config = dict(
    moe_layers=[0, 2, 4, 6, 8],
    router_score='softmax',
    init_std_qkv=0.0258,
    init_std_down=0.0,
    dataset='wikipedia_en',
)
Below are experts of layer 2 (counted from 0) of a mixture-of-experts language model. Rows are named router (the router's row for the expert), gate (a neuron's input weights, with its number), up (a neuron's input weights, with its number) and show model dimensions 80-119. Each number is 200 + 30 x the weight over its row's rms, rounded and kept within 0 to 999.
After each expert's rows: a language model's description of what the expert responds to; "comes after" lists some tokens at least twice as common just before its tokens as in all text. This comes from a sample of Wikipedia text that the model never trained on. Tokens count by the router's weight.

# expert 14
router,180,225,231,235,233,233,176,162,177,228,160,211,222,172,197,167,169,167,165,224,225,222,182,260,215,247,226,165,232,237,223,166,235,225,231,237,222,201,164,174
gate0,239,227,188,148,183,239,208,198,189,228,180,244,222,218,191,197,154,192,222,201,238,195,187,196,215,235,190,125,210,234,183,188,209,265,153,210,172,180,158,194
up0,221,257,216,164,220,209,209,185,165,208,176,263,212,203,203,220,148,182,228,195,236,224,203,240,223,224,190,125,220,187,188,209,207,263,148,178,162,174,180,171
Description: Word-initial fragments. First pieces of words split into parts, often in tables or names, such as hard(ship), All(svenskan), Year, 180(5), Happ(ys).
comes after: "the ", "- ", "and ", "a ", "\"", ": "

# expert 5
router,178,237,210,256,235,202,161,157,192,215,177,223,202,169,239,147,169,169,165,238,250,229,198,216,183,225,226,160,217,227,201,148,191,202,237,228,208,186,164,174
gate0,171,210,249,262,178,249,182,200,185,169,175,271,179,170,196,221,171,201,169,195,186,178,181,198,187,233,232,132,225,237,227,174,160,221,193,209,208,165,130,115
up0,203,233,177,175,180,203,254,170,193,214,111,155,185,176,181,218,178,228,257,211,195,203,207,209,207,242,191,217,218,222,209,236,195,232,246,230,180,205,171,152
Description: Name and list fragments. Pieces of proper names and list entries in tables and lists, such as name endings, the, commas between places, Thai bytes.
comes after: "in ", "'", "during ", "District", "ing", "). "

# expert 59
router,176,194,194,223,206,221,173,200,188,255,198,235,212,198,206,191,202,198,169,211,251,216,180,237,229,202,225,178,227,216,199,204,196,268,242,217,214,200,183,190
gate0,174,254,182,261,239,148,176,209,218,241,227,157,203,232,222,165,156,154,185,194,226,240,171,259,207,233,220,162,176,205,229,168,180,211,152,241,192,208,213,163
up0,206,155,207,185,195,213,240,129,178,154,177,207,190,142,184,234,244,276,202,182,183,204,240,199,212,169,182,232,224,221,172,259,190,206,246,170,269,187,219,230
Description: Infobox field labels. Field names and headers in infoboxes and section markup, usually after a dash and before a colon, e.g. Location, Starring, Born, ==.
comes after: "- ", "\n\n", "==", "\n", "Personal ", "== "

# expert 48
router,183,218,233,226,221,203,169,177,166,221,177,217,221,181,198,170,177,180,175,234,222,230,200,248,165,231,208,158,231,252,205,166,192,228,238,240,208,196,153,170
gate0,198,218,208,217,284,217,198,192,198,193,180,255,215,196,209,136,192,195,210,193,264,212,206,197,210,191,208,154,208,224,200,205,204,233,197,238,206,209,227,190
up0,230,142,174,133,144,199,217,228,191,172,160,199,196,228,212,168,256,242,225,214,165,207,202,229,200,141,185,188,189,230,164,187,211,194,192,185,173,208,262,224
Description: Capitalized word-initial pieces. First pieces of words or abbreviations, often capital letters or prefixes, such as I in Ira, US in USBWA, pro, radi, sec.
comes after: "| ", "the ", ", ", "- ", ". ", "; "

# expert 56
router,168,227,221,254,251,200,185,168,200,211,173,225,200,163,245,143,192,170,158,259,241,229,196,206,194,235,238,184,222,228,212,151,247,204,215,213,243,177,166,156
gate0,208,209,209,204,200,175,166,205,189,198,176,258,214,151,213,185,180,188,223,247,204,208,193,213,193,195,191,146,220,290,193,232,213,180,238,225,211,240,205,190
up0,227,254,214,233,223,258,212,169,196,218,217,183,168,184,192,155,177,177,180,170,205,166,236,251,244,236,222,213,215,186,199,193,182,184,192,164,163,184,206,205
Description: Table cell separators. Pipe separators between cells of numeric stat tables, plus colons and semicolons after names in flattened data lists.
comes after: " ", "— ", "0 ", "3 ", "2 ", "6 "

# expert 40
router,170,227,219,238,227,254,173,178,181,218,159,222,219,184,246,166,183,169,163,222,232,247,196,232,173,253,199,143,217,242,228,167,197,231,230,242,227,174,155,170
gate0,185,195,228,265,211,229,201,191,168,218,143,239,183,243,170,161,235,136,182,212,217,235,221,284,203,220,203,155,237,225,220,155,215,241,180,187,195,191,178,183
up0,209,174,233,262,187,223,211,214,179,204,133,224,172,233,160,163,219,165,179,201,211,230,213,256,198,218,195,172,222,218,216,161,214,242,198,185,202,191,181,214
Description: Abstract activity nouns. Nouns for work, activities and creative output, often with -ation or -ing, e.g. production, making, performances, music, style.
comes after: "the ", "and ", "to ", "a ", "American ", "Binomial "

# expert 17
router,187,224,255,239,247,188,188,167,185,193,182,219,198,145,201,202,179,171,193,262,233,233,168,233,183,238,226,198,232,215,195,160,204,190,233,203,219,185,169,184
gate0,177,188,216,222,195,189,230,185,211,185,192,173,162,195,211,210,198,220,236,193,217,248,200,204,189,198,232,187,204,225,127,218,197,197,231,164,190,194,178,176
up0,169,180,238,214,201,180,217,172,223,188,200,164,161,188,216,233,199,225,232,200,220,256,187,192,196,190,219,172,197,217,126,242,189,199,212,138,195,192,192,184
Description: Passive participles. Past participle endings after was/is/were/been in passive constructions, followed by by/in/to, e.g. encoded, waived, included, promoted.
comes after: "was ", "is ", "were ", "be ", "been ", "are "

# expert 58
router,159,255,249,233,243,225,147,173,187,230,148,237,231,175,220,178,197,179,168,210,239,213,189,213,175,245,213,186,207,244,194,172,177,199,216,227,215,179,173,171
gate0,159,190,201,239,206,222,131,143,168,159,238,227,187,187,188,90,158,152,183,191,266,214,141,233,188,196,210,152,218,199,198,198,223,206,240,194,200,187,170,163
up0,209,190,213,132,172,157,284,232,226,205,185,199,216,227,196,296,233,249,202,187,172,189,244,157,214,192,174,211,162,205,215,198,183,204,160,213,199,208,202,266
Description: Consonant digraphs and symbols. Pieces like th, h, ch inside foreign names, plus digits in coordinates and chemistry strings and rare script bytes, e.g. Jod-h-pur, Scy-th-ians.
comes after: "°", ".", "C", "c", "2", "z"

# expert 42
router,193,190,231,257,230,211,182,194,223,241,201,214,222,166,193,168,203,147,196,206,229,204,187,233,209,253,191,177,237,236,215,145,264,193,214,257,184,189,178,180
gate0,173,217,226,204,194,231,181,244,217,175,189,211,227,178,182,156,169,178,199,215,232,199,204,219,204,221,232,206,219,239,184,234,189,229,151,198,216,208,218,239
up0,218,192,163,206,208,179,227,187,191,230,177,217,181,198,214,250,240,221,207,175,175,204,211,159,212,172,161,198,208,188,234,165,205,166,222,242,191,204,174,175
Description: Numbers and quantifiers. Standalone numbers in dates, tables and counts, like 27 November, 38 consecutive, plus quantifiers many, various, numerous, and colour adjectives like yellow.
comes after: "| ", "on ", ": ", "–", "/ ", "("

# expert 36
router,191,250,200,223,232,210,178,173,185,240,162,261,232,170,224,161,176,178,162,217,224,219,184,215,183,239,221,165,212,213,206,178,210,188,225,222,208,183,178,170
gate0,181,247,235,158,223,196,181,146,164,203,191,222,184,160,184,145,151,184,157,240,226,220,201,194,173,227,196,191,214,250,227,121,199,196,212,182,241,181,159,191
up0,233,167,156,241,187,197,219,248,250,206,190,177,206,231,209,254,237,217,245,154,181,196,199,212,230,184,211,207,173,158,184,269,205,217,202,224,148,222,244,209
Description: Mid-word name fragments. Middle or final fragments of rare names and split words, such as -ski, -stein, -kov, -in, -am, e.g. Wolfram, chassis, amalgamated.
comes after: "g", "f", "-", "ch", "z", "k"

# expert 34
router,163,237,217,245,229,218,175,162,181,220,157,243,200,166,239,164,175,167,168,228,245,220,186,212,204,241,240,165,217,246,227,163,223,197,211,215,190,187,165,162
gate0,136,223,230,189,204,174,163,188,181,208,186,238,213,235,216,210,182,166,184,233,241,233,198,192,198,194,205,209,275,230,191,164,193,274,199,246,292,242,236,152
up0,136,220,233,185,201,171,172,188,191,199,184,231,219,233,221,208,186,168,183,232,228,231,202,187,199,196,209,212,275,227,193,166,188,286,202,236,288,240,245,159
Description: Table cell separators. Pipe separators between cells in wiki tables, usually after a number, e.g. 1:30.0 | +1.1, 1984 | New York.
comes after: ") ", "0 ", "1 ", "% ", "2 ", "3 "

# expert 23
router,174,229,234,244,234,221,165,163,190,231,167,212,218,178,246,156,175,166,166,229,223,221,189,206,180,252,218,164,223,237,225,154,194,221,220,222,214,188,162,175
gate0,144,182,216,260,208,230,190,189,171,201,181,191,203,213,188,180,199,165,169,200,269,207,195,263,225,245,188,164,217,291,172,147,182,246,193,201,237,201,206,106
up0,157,162,214,244,183,236,177,169,169,198,184,170,206,194,194,169,181,179,183,203,264,206,167,274,221,207,202,182,238,281,174,140,182,260,190,208,245,183,211,121
Description: Numbers after decimal points. Digit groups after a decimal point, colon or comma in tables, times and measurements, e.g. 2:30, 40.00, 4.87.
comes after: ".", ",", ":", "| ", "1", "U"

# expert 43
router,185,228,223,242,235,212,181,174,198,248,177,213,223,174,274,168,187,171,167,218,228,218,202,228,159,237,211,154,220,238,208,155,137,201,215,219,211,186,168,174
gate0,157,238,239,237,194,218,191,179,187,181,192,216,198,186,183,185,178,146,139,226,224,234,188,186,198,199,231,225,219,206,237,213,215,242,216,206,231,187,194,152
up0,238,185,167,180,186,186,220,193,197,229,202,172,204,202,209,221,206,258,269,176,198,173,213,225,212,207,164,180,166,178,161,192,172,161,161,203,146,213,203,216
Description: Year endings, zeros, ones. Final digits of years after 201/202/198, plus 0, 1 and 2 in scores, bearings and decimals, e.g. 201|9, 1–0.
comes after: "201", "202", "200", ".", "–", "198"

# expert 25
router,200,206,230,240,249,189,181,159,205,278,191,192,259,181,197,171,180,182,177,212,243,222,199,221,134,251,191,142,205,223,196,162,131,209,217,246,209,204,169,174
gate0,195,212,167,266,193,219,194,196,209,163,152,177,173,170,197,200,171,158,171,222,218,230,209,197,211,227,249,210,239,259,187,176,221,211,240,202,183,201,194,176
up0,202,201,207,125,192,163,208,198,179,243,235,213,233,235,200,203,227,237,215,176,177,170,197,185,189,164,174,177,150,142,221,205,183,209,175,198,201,216,194,235
Description: Digits 1–9 in numbers. Single digits 1–9 in prices, years, track times and list numbers, e.g. $7.9 million, 199|4, 3:22.
comes after: "| ", "201", ".", "200", "; ", "("

# expert 28
router,174,235,231,236,243,227,160,172,184,230,161,214,199,165,207,157,159,167,161,234,235,236,197,194,175,236,230,164,234,240,214,157,227,210,227,221,209,182,168,163
gate0,160,217,267,214,177,231,168,166,191,249,150,211,221,189,191,184,195,166,196,202,220,228,202,172,171,238,232,176,200,176,193,183,182,157,223,219,204,179,184,211
up0,187,234,251,161,178,200,147,148,221,232,273,226,161,185,217,205,199,146,196,226,248,201,173,179,232,215,190,252,218,230,207,191,197,231,211,180,262,182,220,182
Description: Dates, years, coordinates. Commas, years and month names in dates, plus degree signs in coordinates, e.g. October 21, 2017, 27, 1957, 0.833°E.
comes after: "4", "October ", "\n", "September ", "December ", "5"

# expert 16
router,178,215,223,225,230,212,172,164,178,219,153,218,218,170,194,155,158,172,181,247,244,231,168,226,201,237,233,169,244,238,207,151,189,227,233,213,212,195,174,164
gate0,216,179,201,226,219,234,187,144,181,194,165,262,175,164,221,181,214,197,153,232,157,240,158,177,220,207,191,195,173,234,238,166,188,262,213,225,217,180,202,199
up0,180,117,174,219,173,127,171,209,216,213,172,180,239,192,252,266,226,230,200,133,212,185,166,182,196,197,180,222,206,215,214,234,188,224,175,196,236,185,195,203
Description: Accented and non-Latin bytes. Accented letters and non-Latin script bytes in French, Arabic or Asian names, e.g. Agn-è-s, Berb-è-res, plus stray pieces in odd text.
comes after: ".", "N", ",", "B", "n", "Z"

# expert 15
router,164,220,245,204,209,209,176,184,166,189,194,193,209,185,139,164,185,184,226,241,233,213,189,221,187,189,229,163,240,227,193,190,237,283,257,275,206,269,135,198
gate0,238,246,147,182,251,187,206,202,185,191,144,229,215,191,218,159,164,206,212,171,223,196,197,244,215,208,213,208,211,234,194,192,191,214,233,209,187,164,194,238
up0,205,125,194,115,233,180,182,264,168,199,197,245,194,161,163,218,162,247,222,181,238,187,199,208,207,141,239,188,250,232,196,195,206,208,185,205,204,177,201,207
Description: Initial name syllables. First capitalized syllable of a split proper name or place name, after a pipe, colon or comma, such as Mar, Bar, Al, Bou, Car.
comes after: ": ", ", ", "of ", "- ", ". ", "\""

# expert 12
router,166,239,237,229,244,213,176,167,183,210,160,239,215,157,236,148,190,175,161,242,237,223,192,193,219,231,221,183,225,242,237,168,260,212,218,224,222,180,158,173
gate0,213,185,203,227,224,170,200,169,201,190,215,250,177,222,192,125,191,191,240,211,172,183,193,253,232,232,178,198,211,285,130,155,219,210,257,198,218,142,200,243
up0,176,206,196,170,170,230,177,218,189,221,197,156,226,165,221,265,230,179,171,187,243,193,212,172,179,162,226,199,188,122,286,262,187,204,128,210,163,266,198,145
Description: Table and list separators. Pipes in wiki tables, especially election results, plus dashes, en dashes, semicolons and equals signs separating list items, e.g. name – role.
comes after: " ", "\n  ", "\n", "1 ", "votes ", "w "

# expert 8
router,194,216,276,232,243,226,186,185,205,252,172,239,230,190,200,157,168,160,164,253,236,234,214,223,185,225,205,176,276,231,213,150,221,190,198,221,211,171,174,174
gate0,162,241,201,140,202,155,208,125,188,223,178,223,198,195,220,203,258,240,228,177,150,174,197,148,168,231,239,194,189,248,260,174,194,200,186,168,205,197,161,231
up0,177,214,183,161,212,151,219,163,185,234,158,208,191,210,222,194,266,218,231,154,188,207,200,164,176,225,232,221,233,277,279,184,208,182,186,172,193,167,173,259
Description: Indefinite articles, quantifiers. Noun-phrase openers a, an, one, two, several, another, some, mostly after is, as, with, was, of.
comes after: "is ", "as ", "with ", "was ", "of ", "in "

# expert 33
router,161,216,207,224,213,204,168,185,186,201,162,201,203,192,214,163,208,172,188,246,267,182,178,213,205,228,233,180,256,229,219,160,197,233,188,226,211,187,183,134
gate0,177,151,207,187,231,212,228,136,205,193,166,172,217,193,194,159,194,189,247,191,141,216,259,202,202,200,195,190,235,198,236,200,194,195,211,173,197,229,200,214
up0,195,162,208,180,231,220,204,125,201,197,176,172,210,226,180,162,203,193,240,193,148,207,269,228,212,207,170,194,213,217,244,187,216,172,210,186,176,216,208,181
Description: Past-tense main verbs. Main verbs right after a subject, mostly he, in biographies: played, had, served, joined, received, was.
comes after: "he ", "He ", "who ", "to ", "also ", "and "

# expert 29
router,191,224,261,236,253,240,156,173,142,227,191,218,221,166,206,153,182,172,164,256,234,236,204,199,164,239,220,164,236,232,223,165,235,208,221,204,235,198,157,173
gate0,160,255,173,271,227,205,184,174,138,218,294,228,189,241,180,192,223,193,174,210,252,215,217,172,235,181,215,175,196,239,253,192,202,225,175,215,184,213,182,236
up0,215,185,165,143,219,178,209,158,209,208,195,183,198,240,179,203,178,190,170,185,168,198,167,215,205,213,198,235,209,252,162,244,195,181,216,190,233,178,230,164
Description: Possessives and determiners. Possessive 's after names and one', and possessive pronouns his, her, its, their before a noun, e.g. company's, one's own.
comes after: "'", "of ", "as ", ". ", "for ", "to "

# expert 20
router,177,228,232,247,237,212,168,163,181,218,167,227,231,169,225,170,157,172,164,229,241,225,179,207,168,239,219,163,222,245,218,160,226,223,231,224,216,196,164,171
gate0,207,207,222,206,198,244,243,204,191,215,140,175,198,200,198,173,175,222,222,233,220,161,201,196,210,184,237,165,234,186,214,236,181,206,224,217,187,191,177,170
up0,182,199,203,200,181,250,182,230,179,226,150,164,192,216,195,190,131,226,234,253,236,175,200,194,206,181,254,188,224,180,173,197,181,194,256,186,193,200,175,145
Description: Numbers in stat tables. Two-digit numbers and decimal digits in sports statistics tables, scores, times and coordinates, such as .463, 63', 16.
comes after: ".", "| ", "°", ":", "′", ","

# expert 51
router,186,232,213,246,231,187,171,185,191,200,172,224,196,174,236,182,203,171,184,264,238,221,197,218,191,222,250,173,226,258,195,167,218,208,225,207,207,180,194,192
gate0,210,191,186,254,238,230,185,202,179,201,154,214,207,202,218,157,158,163,236,256,225,190,210,208,197,201,193,193,262,189,201,171,202,199,232,192,190,170,219,193
up0,215,160,197,188,208,209,210,180,165,172,152,207,208,181,217,160,172,172,246,235,186,208,193,198,202,212,157,213,237,199,209,172,205,196,233,192,203,154,197,207
Description: Closing brackets and pipes. Closing parenthesis or quote after a gloss or country code, table pipes, and indented line breaks, e.g. (SLO) |, "omelette") |.
comes after: ") ", "\" ", "2", "5", "4", "6"

# expert 1
router,153,207,215,237,243,194,193,180,193,225,146,197,211,186,199,183,178,157,183,249,232,217,195,254,192,242,207,170,206,234,194,157,175,238,244,223,204,224,169,149
gate0,259,198,220,164,194,246,135,179,212,234,219,212,198,264,203,158,147,185,162,187,189,139,131,197,197,240,239,205,243,215,222,208,248,195,250,261,213,235,192,207
up0,175,192,144,186,209,208,229,227,208,182,227,234,190,156,187,287,206,199,222,183,247,209,171,150,175,223,215,189,187,186,165,238,173,242,205,218,162,191,185,228
Description: Sentence subjects, empty cells. Sentence-opening subjects and pronouns such as It, She, There, However, plus relative that/who, and the empty cell marker in tables.
comes after: "\n", ". ", " ", "\n\n", ", ", ") "

# expert 45
router,171,207,205,204,214,217,176,161,151,193,166,212,255,191,201,185,190,162,123,208,246,201,192,195,201,267,209,197,234,222,212,162,223,203,221,211,205,195,190,180
gate0,111,188,247,216,195,196,281,218,224,204,199,231,211,208,207,166,174,255,218,168,179,206,198,181,222,196,203,161,222,178,263,172,196,164,229,197,167,211,172,238
up0,291,186,159,159,213,201,118,190,177,183,200,154,186,191,194,249,224,157,188,237,225,198,215,226,175,196,197,233,183,223,139,215,206,236,182,202,224,178,225,171
Description: Sentence-ending periods. Period-space ending a sentence, often after a technical noun or a table cell, before The, He or In.
comes after: ".", "s", "ed", "es", "ing", "ers"

# expert 53
router,204,199,220,224,208,231,183,197,127,208,165,250,221,212,204,174,186,200,201,204,231,238,193,234,199,217,198,192,208,246,241,150,219,243,212,264,228,203,186,163
gate0,153,231,213,226,255,195,134,196,205,244,188,220,219,155,182,168,192,183,183,185,237,214,204,214,232,222,181,222,250,223,197,174,191,188,188,225,219,191,195,178
up0,164,215,207,209,284,189,126,203,225,240,159,238,205,164,169,186,197,191,176,166,237,212,202,225,251,234,178,227,233,198,196,156,198,189,192,216,214,209,209,170
Description: Word-initial consonant pieces. Opening consonant clusters of a word split into pieces after an article or conjunction, e.g. tr-aps, b-ond, sl-aughter, sk-irmish.
comes after: "a ", "the ", "and ", "-", "to ", "s "

# expert 2
router,183,218,235,240,229,219,175,186,207,214,155,212,215,166,224,164,184,175,171,248,220,220,201,226,185,252,222,166,211,231,192,146,245,201,222,216,206,197,178,181
gate0,178,212,136,224,282,227,205,175,164,200,161,211,216,166,170,150,134,198,194,196,251,211,177,244,187,168,191,154,171,212,226,203,184,217,204,161,233,214,230,179
up0,196,203,166,256,271,215,185,161,181,189,167,231,214,162,192,128,135,210,171,208,222,228,183,242,186,166,171,154,164,189,215,198,197,244,167,188,215,198,230,210
Description: Line breaks after headings. Line breaks right after section headings like ==History== or list intros, plus list hyphens, table pipes, and adverb endings -ously, -ally.
comes after: "==", "===", ".", "====", ":", "— "

# expert 32
router,175,230,233,228,223,220,187,162,173,275,160,227,230,177,209,172,162,170,167,245,222,248,181,226,173,246,219,153,240,238,198,153,200,219,227,233,223,193,164,175
gate0,214,218,246,186,226,216,231,193,186,168,226,215,172,181,209,220,204,192,134,185,246,166,169,207,196,203,225,217,160,209,202,242,197,218,186,227,163,201,243,182
up0,259,205,162,183,205,209,181,175,157,197,230,197,217,213,212,208,208,177,197,197,202,185,205,178,221,176,198,166,217,253,167,182,210,192,189,199,198,164,190,219
Description: Common content words. Adjectives and nouns, or their first pieces, inside running text and names, such as electr(ical), ancient, children, foreign, distingu(ish).
comes after: "the ", "of ", "a ", "-", "The ", "its "

# expert 44
router,184,217,218,226,226,193,141,182,201,202,165,217,209,170,217,164,191,178,175,243,246,211,201,232,191,206,232,155,234,221,233,174,251,207,233,209,197,185,181,179
gate0,180,235,282,203,185,222,206,108,186,202,136,198,227,200,170,186,140,200,178,213,201,210,189,202,165,265,221,201,209,268,180,170,198,197,198,239,225,201,155,175
up0,210,172,128,202,217,185,194,294,213,209,261,202,177,193,223,218,268,198,214,185,198,198,205,191,236,148,174,204,199,152,224,221,206,201,201,166,186,207,241,214
Description: Copular and auxiliary verbs. Main verbs and auxiliaries right after a subject pronoun or noun: is, was, are, has, were, will, can, became.
comes after: "It ", "it ", "which ", "he ", "He ", ") "

# expert 18
router,183,207,226,253,239,213,185,190,212,185,171,257,195,187,216,176,172,184,164,235,231,247,215,200,201,262,232,161,243,218,227,165,232,181,242,203,206,191,193,165
gate0,181,236,207,234,154,192,212,216,177,196,140,213,182,162,182,218,181,180,210,238,256,186,206,187,205,237,193,198,207,214,203,182,198,215,244,199,192,185,202,166
up0,212,186,175,199,160,224,250,286,205,220,175,190,172,144,179,162,236,201,222,212,217,200,195,192,182,263,170,179,217,147,190,214,219,158,233,191,226,202,186,134
Description: Articles after verbs/prepositions. Articles the, a, an and opening parentheses directly after a verb or preposition, as in carrying the, during a, Bushrod (2).
comes after: "for ", "of ", "in ", "with ", "to ", "into "

# expert 19
router,183,231,241,235,224,225,176,169,169,216,167,223,218,183,256,166,167,181,169,228,231,221,183,238,190,240,218,162,216,240,214,165,89,218,235,233,221,183,159,175
gate0,220,227,222,215,213,194,174,195,193,221,149,200,227,187,189,142,209,177,202,190,230,255,193,193,200,213,174,198,252,213,192,137,190,230,183,215,234,208,157,174
up0,161,217,249,216,246,227,233,232,228,213,181,217,223,210,202,138,214,153,231,205,220,217,167,181,156,199,186,181,240,190,242,123,193,201,219,222,241,212,172,161
Description: Symbols, codes in tables. Currency signs, degree symbols, LaTeX braces and capital-letter codes in tables or notation, e.g. $10,000, PAR, QLD, chess K.
comes after: "| ", "(", "; ", "2", ": ", "3"

# expert 50
router,182,223,217,245,244,227,166,165,184,234,161,220,213,174,245,161,181,163,165,229,232,237,170,222,187,232,234,182,229,242,213,155,215,213,209,221,244,195,161,177
gate0,179,221,251,242,206,193,206,141,165,173,190,200,167,141,209,184,188,206,174,247,245,207,213,198,192,256,219,160,220,244,229,209,199,215,198,213,225,216,156,174
up0,242,208,139,181,144,202,161,205,202,213,195,228,220,196,202,205,242,204,171,181,221,215,174,194,188,122,207,224,188,201,215,161,223,230,295,244,203,202,183,213
Description: Dashes and digits in ranges. Hyphens and en dashes in year ranges and scores, and final digits of years, coordinates and vote counts, like 1993-1999.
comes after: "0", "5", "–", "6", "3", "7"

# expert 10
router,187,203,225,212,224,198,200,184,130,194,157,211,247,182,158,166,189,206,174,254,253,231,185,189,198,201,213,239,204,211,244,134,239,289,191,231,243,234,164,175
gate0,190,179,236,279,230,154,184,219,168,202,215,212,172,200,189,211,205,191,191,219,190,211,150,142,211,165,214,225,206,215,157,182,221,165,171,183,189,212,186,153
up0,218,241,161,137,187,250,218,179,240,201,191,180,233,213,212,168,173,206,215,185,196,181,260,237,173,230,204,159,212,182,243,223,182,231,230,212,216,185,217,253
Description: Consonant-cluster word pieces. Mid-word pieces after a capital or first letter, often in names, such as T-amm, T-ind-ra, double-bl-ind, k-itch-en.
comes after: "T", "S", "t", "M", "m", "s"

# expert 63
router,184,222,221,232,222,211,184,177,184,239,174,232,221,177,265,171,173,184,172,226,229,225,194,228,170,236,212,159,232,234,221,177,71,213,235,229,220,186,166,175
gate0,186,193,237,260,196,186,171,178,198,208,176,202,215,189,189,178,239,164,205,186,215,216,195,207,197,213,213,240,196,229,199,148,211,225,192,188,234,189,170,157
up0,231,184,172,177,196,190,214,201,199,205,163,213,205,233,252,215,200,250,192,185,160,218,134,208,214,205,178,204,178,184,199,261,193,188,193,236,224,200,233,202
Description: Common noun stems. Everyday nouns or first parts of compounds after articles, such as year, season, life, career, guitar, story-lines, ice-free.
comes after: "the ", "and ", "a ", "s ", "his ", "The "

# expert 52
router,179,228,230,240,228,232,169,169,164,210,161,226,220,171,245,160,174,160,175,228,230,219,194,219,179,239,221,168,226,250,215,159,236,219,222,225,225,188,166,164
gate0,202,178,226,238,204,197,232,252,205,194,183,244,222,200,192,232,137,229,190,207,198,242,167,213,209,243,207,189,240,206,246,146,203,215,241,212,172,209,226,143
up0,223,177,207,235,204,172,238,273,207,168,222,261,220,155,204,179,145,258,191,207,170,247,179,186,194,258,201,182,226,198,240,185,199,202,255,212,151,212,238,175
Description: Single capital letters. Lone capitals or short letter pieces starting a name or word, often after a pipe, dash or bracket, e.g. M-ose, P2, Ph.D.
comes after: "| ", "- ", "(", "-", "and ", "; "

# expert 31
router,175,223,230,226,222,189,179,171,150,198,175,219,223,176,180,175,165,180,192,220,228,216,204,245,175,236,218,170,221,244,201,173,293,227,255,229,211,206,144,175
gate0,208,208,190,213,230,207,200,173,209,202,149,205,220,139,198,191,219,233,156,168,211,221,183,198,175,217,152,218,183,218,218,180,199,177,201,238,211,212,150,180
up0,210,198,208,185,242,228,197,164,198,199,152,191,226,142,208,193,222,231,172,169,229,208,183,209,173,220,142,204,198,225,225,182,201,174,188,230,208,215,132,182
Description: Capitalized name beginnings. Opening capitalized pieces of proper names and place names split into subwords, e.g. Sim|feropol, Bang|alore, Bab|ylonian, Hart|enholm.
comes after: "| ", ": ", ", ", "- ", ". ", "of "

# expert 46
router,190,222,246,242,231,213,163,181,205,222,183,219,210,179,189,167,175,176,175,241,231,220,198,235,207,249,224,166,223,242,202,151,211,208,222,226,208,189,155,173
gate0,215,225,155,219,216,177,140,185,203,200,212,185,200,216,194,240,115,193,209,199,196,154,204,204,189,237,210,158,188,194,199,232,206,211,214,164,215,180,181,165
up0,175,170,245,184,163,239,233,222,233,195,184,207,222,191,201,184,272,195,175,190,177,259,201,210,213,171,186,233,206,195,200,159,194,182,198,243,188,210,248,225
Description: Time adverbs and numbers. Adverbs of time or degree before a word, like previously, formerly, nearly, now, first, plus two-digit numbers in tables and ages.
comes after: "| ", "the ", "(", "; ", ": ", "was "

# expert 61
router,168,239,241,246,240,218,171,167,172,226,155,217,220,172,263,158,169,185,172,223,232,213,186,206,184,245,217,175,242,243,223,166,219,234,231,235,204,214,172,172
gate0,183,269,221,166,228,208,187,223,177,181,176,154,238,160,210,230,181,175,229,201,208,211,235,174,193,249,216,210,157,185,165,235,196,179,159,239,240,238,172,171
up0,205,248,253,186,180,190,214,230,189,213,187,191,247,177,225,201,226,171,193,179,223,202,245,152,221,245,192,190,139,190,205,256,180,209,157,238,225,220,212,125
Description: Table pipes and object it. Closing table pipes before line breaks, object pronoun it after verbs, and country or word endings like Britain, firearms.
comes after: " ", "% ", "/ ", ". ", "0 ", ","

# expert 57
router,167,203,233,220,208,201,199,191,137,200,179,205,237,193,214,192,180,177,173,224,262,206,196,211,211,272,216,186,214,221,242,170,219,202,233,217,199,190,185,183
gate0,160,165,212,241,270,238,182,161,190,229,134,241,207,147,206,99,178,196,215,224,213,241,155,198,187,243,209,168,228,253,235,190,175,185,207,215,181,247,187,182
up0,231,147,225,187,153,170,218,249,201,186,255,206,188,219,197,257,183,244,220,185,179,164,243,188,221,197,172,216,198,125,248,187,244,220,208,171,189,124,208,195
Description: Prose sentence breaks. Period or paragraph break ending a sentence in narrative prose, often after ) or %, before He, The or It.
comes after: ".", "==", "s", "ed", "es", "ing"

# expert 37
router,171,234,232,243,239,232,184,149,206,203,169,216,195,163,218,131,174,148,159,237,232,216,212,223,215,262,212,158,229,253,220,163,235,207,231,219,210,191,165,170
gate0,186,206,201,240,205,223,183,211,172,240,218,249,204,219,229,137,217,174,202,176,208,93,169,259,219,205,194,214,166,247,273,198,195,232,143,188,191,179,194,206
up0,222,188,202,159,171,196,216,201,206,160,207,168,212,201,175,242,201,228,182,224,224,295,205,139,172,198,233,199,256,165,146,192,202,161,277,197,197,212,206,182
Description: Line breaks after headings. Line breaks and equals signs ending section headings, list items and table rows, e.g. after ===Draw 4===.
comes after: ")", "==", "|", "===", "====", "0 "

# expert 27
router,141,226,197,230,191,214,177,177,193,198,187,241,192,178,214,181,177,177,155,237,234,225,186,195,165,220,206,186,207,230,200,151,223,218,215,227,232,185,154,186
gate0,188,177,198,161,191,159,237,200,159,219,193,204,200,174,206,254,215,122,193,220,157,226,219,194,182,135,195,232,229,233,200,213,220,213,161,204,232,201,213,193
up0,163,216,237,198,213,217,178,156,173,250,214,185,185,217,216,255,271,183,221,178,143,221,197,192,181,179,204,192,207,191,187,193,187,195,194,198,254,185,145,176
Description: Infobox field colons. Colon and dash after labels in infoboxes and taxoboxes, such as Class:, Villages:, Principal area:, plus "by" in Succeeded by.
comes after: "\n", "by", "Born", "name", "Country", "Coordinates"